From a checkpoint of a small mixture-of-experts model trained on Wikipedia: 11 layers.
Below are experts of layer 7 (counted from 0) of a mixture-of-experts language model. Rows are named router (the router's row for the expert), gate (a neuron's input weights, with its number), up (a neuron's input weights, with its number) and show model dimensions 0-255. Each number is 128 + 32 x the weight over its row's rms, rounded and kept within 0 to 255. Numbers have three digits each.
After each expert's rows: a language model's description of what the expert responds to. This comes from a sample of Wikipedia text that the model never trained on.

# expert 4
router:141120159114098134126089160184080084124178142124128084092093101121103121092100141115086170138132071149156080161151133115104124116104090082106153132168141094135161137108136082089094109142108151034139117144131069110125112112044160156069133126132146114145136157173156120212127095147162074072108169135128074117184111195138126096116142153095087123142126147097141088122122137086130173176058132100100127124144100087172117158130175103163184103157079067153089104103164076137115163162095103165117101047147200109131134070084090125078150151150103145155109087176143112151127093194099123104190103095119089175102102076124105151113155115141090105125149131159137156145149127167068121129130156100163156131133145168134123212116115140128145083119123133128116153127112143148116133088117126
gate1:076192060137098107142080107136114092080135137128151097136113158157168134062102159059080164129144120150103138095129127123210089124107152102155151103201131147127116129136168131126136113156145055098093030134094104150138147097099191160127161102178112119134086131132134092130183163159123135152122150146108123213149119099105125086186125096049157144120106126110092089087178186126136161208145168111111130116146148095136155099120115175144111103063136135147123092102088116187161101139111084137094105113113153070147098104083156128108190049120096153094120066157088135156071129158148106120095110129124099134169104156146089119131129118130092124084126101116186227130177083186075080128173177095105141177148086055080144140145164073096086134096107103173204105101122113143114165102099183
up1:115153139088111127138058102133107162100089118135160090107114147129161126189112138156141133134146106143099122147153109135130151090083170082132151150180110120186112124150128154183117110182178120101077114180111112134239195156085135159109146155128112168139122118121146085130146116153104066137178111067156072167134148073078088071137162103117154170115171186149038083118113096159136145206171143137144154153145114119078130134128060142136129106131170110184129152153101129125133165114166131144109117154174092119100049062163168082208133106126111118080081098210142168134125129183123162087150121146100120209160122107109089118116134118101177123118156086133163174145083089124075101125188090136135125152181116096136135113117089126098109167087100122151167132102084080155161132116168168
It responds to: Single letters or short pieces inside words (rest-r-aints, com-m-and), infobox labels like "Born:", "Died:", and heading markers.

# expert 3
router:090130122119124103102128095111148108105129135126148183170068148182104149145103135140130146107112133121081143068144140128176128172110114185147128095142155067138178095178095115116088095095105168110126110173140104115090086116145138089121047146155117127117133173144078160123119119099131160088087144101160124153141059116145148109144118073100167165124129103131161140109166109155106132154162115147133127163121136119152121054126161188111175097138124149110118207126159120163134150148135084129147238147144114116131115169115087147160057119098126157103139132092159107135140149126168144135111170170154107094110160177082144086100150080124152191098131156130141146138149140140142085099089115153124187100163163104071141080106118096118103141108136114036125021139105089072077201136177097
gate1:208107169168120111124078106103146117129105185119116120132137195159190133168125114166092161127171166081102114199153124201145085138091121166146112123145123149105088109091134086148099141122130128183133051130107118122167152097172122108185100095127128099075155108158157137195146165112137161119091131129157157115123194088095131138127104120109105073137118168131118112120112105175135118066070106152104121088163136091168106113092137195155081114114081147144160218097157135085093078178163079145111138131083129144191085165162137112094111086148145178171136126084149105159109190154170105087122058118062119093096112065119091122118099091138097141122133072135155154123117120129080120066164159105125157109191097113114159145100134115147146126087140063149125092114112131137122139105167122
up1:115120139137140123189146164162079136191162082118147098134078107123127077152115095152152130106128082087126083079131130148100159072169108117122182218096165153096166165175154160120133130200113114116121158125109130158099133091156122162125130163111136126165129098097122126106174055139141171086130140102110104057107105184163085105153116113131102177095133121108094139070123073143110133139127134190152136156122131129105137087134122102111139125160142034148127084093132147126180151067159160101118118097168130157151142082143126138133178148161134111127122122123158176096073054125135117133118138137133137148125073134138146149118128160173169160115146198130187119099096147126071149192160122156130086109085112138172111133122086123156068133160171118126120148137111124120101132126132108
It responds to: Verbs like featured, included, including, perform, and inner syllables of foreign names (Mah-ar-ashtra, Um-ay-yads, I-wo Jima).

# expert 0
router:108176105118198123149100181111128109059117155153101122139138151108133103119103147165116153125126147146170113138155145100112189185132201183169126061186150119100137095141163171115150089169155122146122107169056132099141118200131179171161157160156094134066106121172150092097104161103128109155162129076071201063133149135104111189129129151144180124120050135192088183129064157155124127138127129130065148137103107107110123160062103115094031115169175128145115126176073198128133117160098151128123137096113118152144114100073091150202132163076161154137111139143125122120131157076087143106071155153151141167091154112093141108105115196113114129125110150155198140102095154184118157099086077133108150143183128163161163128120143073136148120196171157121114129103139186118130100111113180
gate0:104104136155142142121131146093118190130145104101148077165120188109148102113052105105228163093163122118103145142168166128164111122164084114128107062095145141117118156198165133096087124189141090089108119113118108148090149178107142150113154115120170121154103092161099119112072111118164109107180061084102179144073121135089147172184124147160169084144080195132154165175115107107176114079132137117178125139137061106120120115135117094108109177108164146127145145070134150054132140121138109083093160167114104111127134137172151085133135124088119122100153090166096126159118143139124122136149067110141107066140139126226110094077175127171125088097111143156135098144092149159128079123125118124082182046144131036121135042084115130181177142119133119101143140121122131087171118086135157
up0:183093166093128153138130087197125089117110135173087150150198106130131131176135181109085107146106090096195132164088154121083119140102168091133125081116112127123202122132093107080127157122128089194117135113194140120104116094135153133132126152163160138122137148133119124146147142092135173174116107110128171107175141139078156101108105129068096155111117131162221187111156232137119153162088128171168127176155082117146152139118120081139168091168125093158168120091169143121098105141121118124098068147110099185073105134124066106125145039157146092112130145089121178144104099117151110151154180083123082098195112176143194090193140099030163159163110109180072092083172128107065100144137155113146134173107127139212132134126080082095114205094147077127132126167109167128128141121091131
It responds to: Line breaks and table pipes that start rows or follow headings, plus the preposition in and its fusions (in, ed in, into).

# expert 9
router:184130102126175084123131153123153152155148155086144102164204154112246122153095149060095156112105164120068149087146134116046080127206108164122166106137152127050125100140135150096104148106115064119117138103058186127136193140170162094064112150144131201078097079121149134158088140055088123194173155133187109170179107108125122148161080125113181115104106113098111175183171155149117132095066106138152107141136095094127089098110115142150058108166143144108086109132107127070134110137091143107175102117155097201157153155144112129140141086170195173108150090111099155091144110057103136147043105132083113137177128138122114118155139168120103080092153138156105105098096111094158090118144093140155101140095129111137162076099084185111145091139175167106078132105157095136167156130155147
gate1:115125087130086187076141133146175174141117129158120143079133127157126150154102141188081103104125104119090179168075123079106114141106139177120152143087118142101087123088186142113208237126164104087141132128133057118194119143145088108174161127188111132137089127122155100144066163104121111169056129151118128101183096126087125150051136130143115188133149133117137182193142181087176156090158175161122124108117125136093163092151159143126114138132148106073135169106088125117114138150196156089138129105123146144090180145075139094097183145102170151127130125143108130153163089192145090195136054080101098110148234118133090096082171127122143106138138148080063103081115125113143103162133149115126115079157053084121138175143160082120115167161151122130145122170201118145112180125096121
up1:156096109141114082131121164100112105121090147164155148096156110104110143136097119142099095150110126120096132103120129122141147137093126132184096141173091131083115130124159104100115135122100100117165165107132107066100149184128134083176145141084195119101132125142135100116089100122123078164105171114090157124115111101104132111131181112134074102147123162138075164172125145072116149126131111120099133148149133111124199126143093085121092184177163136144170119154098156097166135157127116112134165176126180103066132186101160088137129110158172083141095098103055190163134105170169064150152107128093148194115192097159154087181141143136104110110095116063114125087165156092119050226163135122185130091170093125159086109139159159140161202174141093118148135077226113146123128121074145
It responds to: Number words and ordinals (one, two, first, second, final, last), numeric digits in scores and distances, and ordinal suffix -th.

# expert 8
router:163094122142161090139228170130129161126185134137066088147181133050088128146127139094108121096097100085125172148067182179140112128113117066150121136148092142072171119121153149144128137116147058149130179105115151097155153181174093119144132128138093144158084177071196171140125144132115155177155109162149122090165138138074122076135208173114165106114146104081109133128054073160043170129136160106158154154095127143083042164147079076096113132104149106112130127163137098146104135133084181166160146228134089134117156092116134153101145125083097093132085100113115140142162147134133092103100160155100104099086147167095140089113171155134103138150131175126116049163151109145134123125212140142147107112187086132142103161148080122112116105102126120073085153164124092143074120116122093
gate0:105135161200087183137196139111147105165087063128163104106137119105129097182167193124108114164113159155175154098073105149156157118126164197118149145133153139123141158138134108066155136119115145128108152161119129142103130095082119163106086174146147195139132103076167148083120120156091170101107154119151082130122131084126066126148154120111095111130154121077127161122112167152129092081074153147132149130147181148136159118103117138088131179110131101151170177137151061123100129107089103115168123109093135180134130155126117030159188152147120095141147143152112085140119101127120124085092120083186103154111141134116138108108134180155144220130101102194137149071133145127144143103127122156104106134107095121135123156207121099100154142124115082190175102139118142126155106184108110
up0:150140137132128195084166111086114084139111086185128048163075040157070174146119115164121190143109132136142146100093108117144177107136129080123140059125111127117126081086085124157127155100098146129144164169132089114137122105095141159140105091142134162142116118144169162105100149121143121128122095087080140101160105148105162155132151105104137130056145093121072107109090109124096123130073113158093167114129142166151086142122112123118092152135162120162111193145152115142093112122128091150161153096054153116176114147098095113105152110163128132125101068148142086071117132150055090084131093056079124127150152145134157112139117130192107087118085124115108097124163144139114178100110102134114111113127205110033187140061129100147148156089127155172134145140151091119115095146131205
It responds to: Finite verbs and auxiliaries (was, is, were, had, has) and subject pronouns he, she, it in narrative sentences.

# expert 7
router:096180139190105128157137152134136124121123144136063161158125113126121111150115155106142156157132119117175129116156191175051175189141123134073119110124103139125136125084113123105068120133154150103112226109121126115106103117173116160150133111095125107082105129110174114093120167107150089125106068194131171098057141114053113088116126091181155104129137076115130145185077096122128144109145108144114150140170141134158102143170156131148069126048137144155120044135176087192107162129145155183164129198099102163137074174163116112102110212156115117097111152127096136159147149097093111124112122191118099162099102149148155133098158154072069115101087132117099113074121096059131137191143056110108062160136082127145176153098163119173091139092134163145082170185119114123125130089173099
gate0:083121131181103163078130127129094121166114118166138130096202135158120095125113176148131154159124133141140130139163160114149144119108092079140204140156122105143075144132137158128150133141117097148125172119196172124172110141180132151133096144112145162082155164143118081139135180107142059111102131115146073140076162154129142130131132162174112115145180081145119158087175150195120098120088122126116101143113128101108148106089100131159135165068142141140123131110131132215104095121116144077108167154168136195084092109094176131072237155135161087132201140147077153142102127141159105135145128182090105130103115089149072169104141154156116127107128062146128089080099164136135155147144157101179138115174178091096120139113115109091132057125189118163118156114140123120145078106168151
up0:125077151113140178106153139112113118096129115079159112113037088106098084123141094064128106101099104164195055170138084124048139120124148125145135125064116119164167086156089145155119162124190156075124106155134060167079133134154075156032144134144038075138121090096102130118150133150174155123116166127109170112183096125137091154122141125111113085132076085172094176120088145150219131119127143136090143070123106147107084091119118092133123148102088164145106122178088092144180157157190079176117094127144123093140132163158062143178084158125139181120075101118139065079140180168106159151120161098133159083116113124158090126141111139134091174094090138166158197166183180114169090075055173108141116131111156137137127141142060137096103149104078154124137161148099129141154069172121102
It responds to: Determiners and possessives before a noun phrase (the, a, an, his, her), the word "as", and suffix -ing.

# expert 2
router:123063074210067108122102096137171160134149104096125141180164152115157105146111133119151133134151103123060150143149148037030175123085088106159133159107067119081110141142089168146110121141118117132163162156161140137110204117075144150128112117158124131142128145122114156141115087140170186169108168112064169159087093138173145127110058137131110104123137113137106131122100122151092149131161126095139139102159142171108068163140150130133150166096143097161132091183120125107155162140125114112122110097133104093144043141131094108107152114150101145047134126133049155109110167155104154082131153179130123162129127142150133093131069161130129138133156064167093123136111037117107133107093156101137109166088120153116158109142146161174093088097128155172089201128157087111211136092120147
gate0:138113122126102107152101109164110139118138152104173145125112095177110183143110088143089089117140171104136165124118115143132129127108106202138062043151077127092116087123116151143134134138212113125148081099116084122097184111142131134155163119146108084140109124121191101112116142104155112181123095128177091168104125145149104156139194152095134182112163131110162067110136150163124177197177162112160118089123135137122173141137105107114090153122100142159147052114084124121123161140152112090154117141139141115121119123088168130135168115106178099133122132083131127109118094245109116120140079119098134156177157084091150096134109148134108105085116132116123096128145122083110129107154132135113153084082156088087133098166131072205140079133154086114075168099140110180170131066118132
up0:105149099127164102119075118141155156136146153139165119108093141158172148175144132082113097127163110165144169088164109083116138081172138114139123117121149165098085164155170091108134120027104136106124151090134149150056163163131144099112105104188099103179150135125129111094114147114095152112095157099149135099092141121123089128083155119129082108149103040177144109076123139136082100172125149104244092157123133194079189132079062062146121166126130062132162106153118158133161148132135110111197137177100092117149144120030149127118150136103150188093119139148142107135123185192137157103137159117090146179104150119155171114140137124136084089157145076127101091171104124134146147076133126143122127151126071094087118080122168135147125151100109113165132124093120159138115134118139156
It responds to: Common nouns for time or circumstance after "the" or "a", like time, season, year, case, plus when, where, before.

# expert 5
router:158153086065148109129116125158103119138127101125124156152161084099143057109125133134093142148186107082074137068113162088095142106048119093184128144095135154148125139112119105082200114122078129143096068132158134108149031152130109182236090128127137182119114191185120107123145179151116178178174100053059129122145132143139106162090109120151160102076146151104105091120160077137169151115159127131101157099136103138125150065076164137074099128152075227139120109118176089122128155101129128116148178096160125110148180125118125182142130110161083120157110115104155133133150076104143169140126141121203125156159157142097088182147134074102203096153149087083132154102091135112183084199099110167136128158156157149096129108092211131182086133093123151103119128092133097131048097117112109
gate1:136127098130069156162143158099137031154089096119153077099153148086209079131119157109173153174157124178112203168147124110128157097113078081110142088089071110159147142112109130145136138101091096206121099139151153153149164112161135206181128122096135153176121126187085161122165141128104135174141145079162113096133155097096131120152160126115167116169101059079168102088107161131112102110154092156124093116139123106181107161076127108120178153107112128152103157103106125114165083103116122118109181154123142087143144097186160150139108109082151113125123174124081107110211161093164185123149137201116193071138100118123113101114065082142143125109144104137148130158153142119103142137119064108144099085107139063148093161163146112212172103096161171107157119097098107190125152099116093
up1:093107133120086147147048111113165156119144102121090095101147131109165128109152082144202087109156171211176123174073111168140177093072145164097156146153101130157143124082212085132129107097106147127156163107124060149085144134170145160178158141122111153117111136129099217103156108117131142107182108113130135078103142134078224141138099115152160154119134182120143117175120087120109147141135112137192153105087145130152079151079180097165114132140114159144103198123120157120118131161131148226158096158144106096111185112110186135127166177094157130125070167106162095141152112111104134122115089213089147126090118168120109137119153170064125110127104094127110146166163130136141159081110069117161100195147126118096131122163108039139082142091124090179117145088170090195077149091109126
It responds to: Word-initial prefixes such as un-, ex-, de-, re-, pro-, and single digits in sports score tables.

# expert 1
router:142135127095145098152084143136180165124109088114103149140159105143084128154140140141068129161080087157157126055127154077064140136154170153140144120172130140124179148151107073102155099140075043107127098137151121096123064109075096137107108157135135180116067166130101157135119119066153099139127147128091185169082132134146130125162121118132130101146083102073081179039151064141142148118129167160100175104163092135149084124109114099128111110127148097173082116156124089107119154158100063141149112117140151114132180120100087136196076086199110120108085105167103113105095100111125171133074143113189197138129157097140202050117164097134092129159153133166153173120098081090117124126106150111073126123147077161131139075085133156118192110083127173139059169124158104147106138144139116
gate1:170167140129164147070132076137103108151125157091153135122137164095117113113150111152112124174176172102159071133098163128166178142114114108138049080134109140072162068093144122169160171205115155092215130150112097149173110136149140105163112090150171135170091122203125097132159168117131153189115126177127138156138122125074127102113182117215131148152119102051122148119130103105094140099153093158055102146132117056134140064143199113081183147141130198183081091143138161161133047175096072156090154166096141137121094153119106168052155132133158121104136096129112170092067066138134069187106154109130152148144114084123118135140113071137110123171102061164078125103136135114166130123128107106117122135125146042167145132177126153070112130148087082107137138152105099121106130158152132
up1:088113120129137155143107127080096082158158156151083128098188095114117116166115125151083105113143140138155105114113175065105205113067143136083179112119068115130100107167094093138100151124133104128165135176146196117152141116125100092084127136115156106130087135111125161148160120128151146178171161093162118099123125119175148126132097187133122152111142162080109193096136111137133110134174120191140146136098139174162057097105100160124123092171070121094152156124073129117072176082123108162180096145114165092203137127143213078122181164113086124089134085170143130097098070127116185170163129097126160152107116169195148052121115137094142136114176064190116124106112080123105100118144099142167138137162153058150162125143121084089111184203182143122107123106103128111146130134096147
It responds to: Early or middle pieces of names and rare words, such as Deh-rad-un, Jon-ubi, Georg-ia, and coordinate separators in location text.

# expert 11
router:081081115133128102147070099131204117110125117152101100148090142102143148162112169137111147077164066126163146123100161157086067111125110076166180094122088139159159120154098171067129104103112046107147105122203137065076065170120092077121112132127092166096140147123132166066095181119133156107173120071153152112106083150150129161255187108150147069134133127091113118155137102173204110119095155103107157159123084104173127095127109128147101131093156141109161101139128097113128135157131119158163082142158092106123147083149107165163092087080149112165120143187191137089132086067093153146116120113205132132148110115122176114113148112098148113157095146114171147171067128088104122104101160095123117110128080150087115142103115120147133110107192152210126133096092125119205159116122132
gate0:083144077125114133125172135117114141074125187093130080091123143119173110123113115204111164091178153155080110104109106110135066118122183141087110097124138103101126122093103140134164159067127087143174096150145147128134112116131135092115070178121155112103147179106107113196070156127097165117133135082128164143092072193142116071093139130169220148138172144128067134102172144120144083147122188125123121078124136138187138160119160100102155158108107080139153124148099151111197125146135156109089161139115175115111140108146125099158162130106071131080147162114106107136161123135168148158163100099118115096193129120115101084080112100139116122075134095157148109183142150129132135187092171100131129103094124086119094097152103145124186103153160068205178100072097149122166079130116128
up0:114145113106089118139115144143136065059134105128137131177104166102172102056146141179082108071099094169129104171137073142103108091123196084133167086115127112041096138100087126176173177133098109116079150130139086092128143106116084095213125146183132122121100116142120053125112166116127126077108131116123109174154072160151182170185124121151157143178141145102062102123162030100105069103134153071126143126135139128146114171104101123171124097137144176131159140127116152092089119124159144141095070172126152149103127133138159120146160107172166160119117106184114105077123122113120116141116175121130105188145160094136143192069145110128120143127177107156116120186167139147166144125189115128204093141125078159135148155103108127115113106138147076147123153162137124119216166117156087
It responds to: Sentence-ending periods, decimal points, and initial abbreviations like U., S., J., St., often before line breaks.

# expert 10
router:135091179130134116133126080122168107152103139165108129143099110181041170138153083128126167211072145171174132107131123141153122132112165100177132100128102124149124139051114045160162111176088101138186138164124127118100069132082069134153089110179119110150125145092092148138092138117138141114138145141112213162165127137161158151087173124101068132142135093125082147095179075141119094050160116142136166101097095145086154119134086071057178109080131111153092143180089127099130134135108110125155098104132166108144201096105130126168064101181121114142106153187114154153128145124141167093130178107150130073161132144131173048118144127129062098133119103148128198180120145074145157097155092107136138155069135192190120081120144172083165118110141162156104161162141126112140140168155160
gate1:098153166123137137103236105132137098117130151143204128122112109163095165121105098126135127149168172138118153163133164141150096130135151099107101130172192136127086146153140107189156079137113218118092129167095142120098117109139090166218160125128132144155117143094111106129170130177110101075091108120119100108151113111153149059089172140129165170103136116139161116046204172110161175164126116102101127141107132106146118136172124160134087091067124124123138119113173169119136080119163097115182175143111158127184213126071139196100133130130190091104143145087154144141115189063125155154090084154151108095116098174116142080208137172121155118089153096102074136058098148131176135112117103172081110105104103099173122110167157094090145142158164146119134098097148194116129147133140127
up1:179173131141123147123152081133134118154080068172192102154143137158111138150162129158137111076110149166139160137132144172100107146130109099100152089146065195092201126059099131190152114160144125086103122153116199086145177127098119141150154176158055165145207111146171171139136169120123102056111128130079078124156081134123137123168146114155126141141149124112168109140155164204142118116112138133095110115163094127189133117125102117202183141095179133093132093151123147164107117153124134135134148148139141119118079140149196115207162171120128212188050073132116206164085148092157155146081070093082077138125147146128140087134084090154106119157095120159164124131159144086114093116150126055145142176120120139055128135095140185118107162142126102115126122114164152132155141157083121
It responds to: Labels opening "- Field:" lines in infoboxes and data lists, such as Language family, Medium, Department, Max. depth, Species.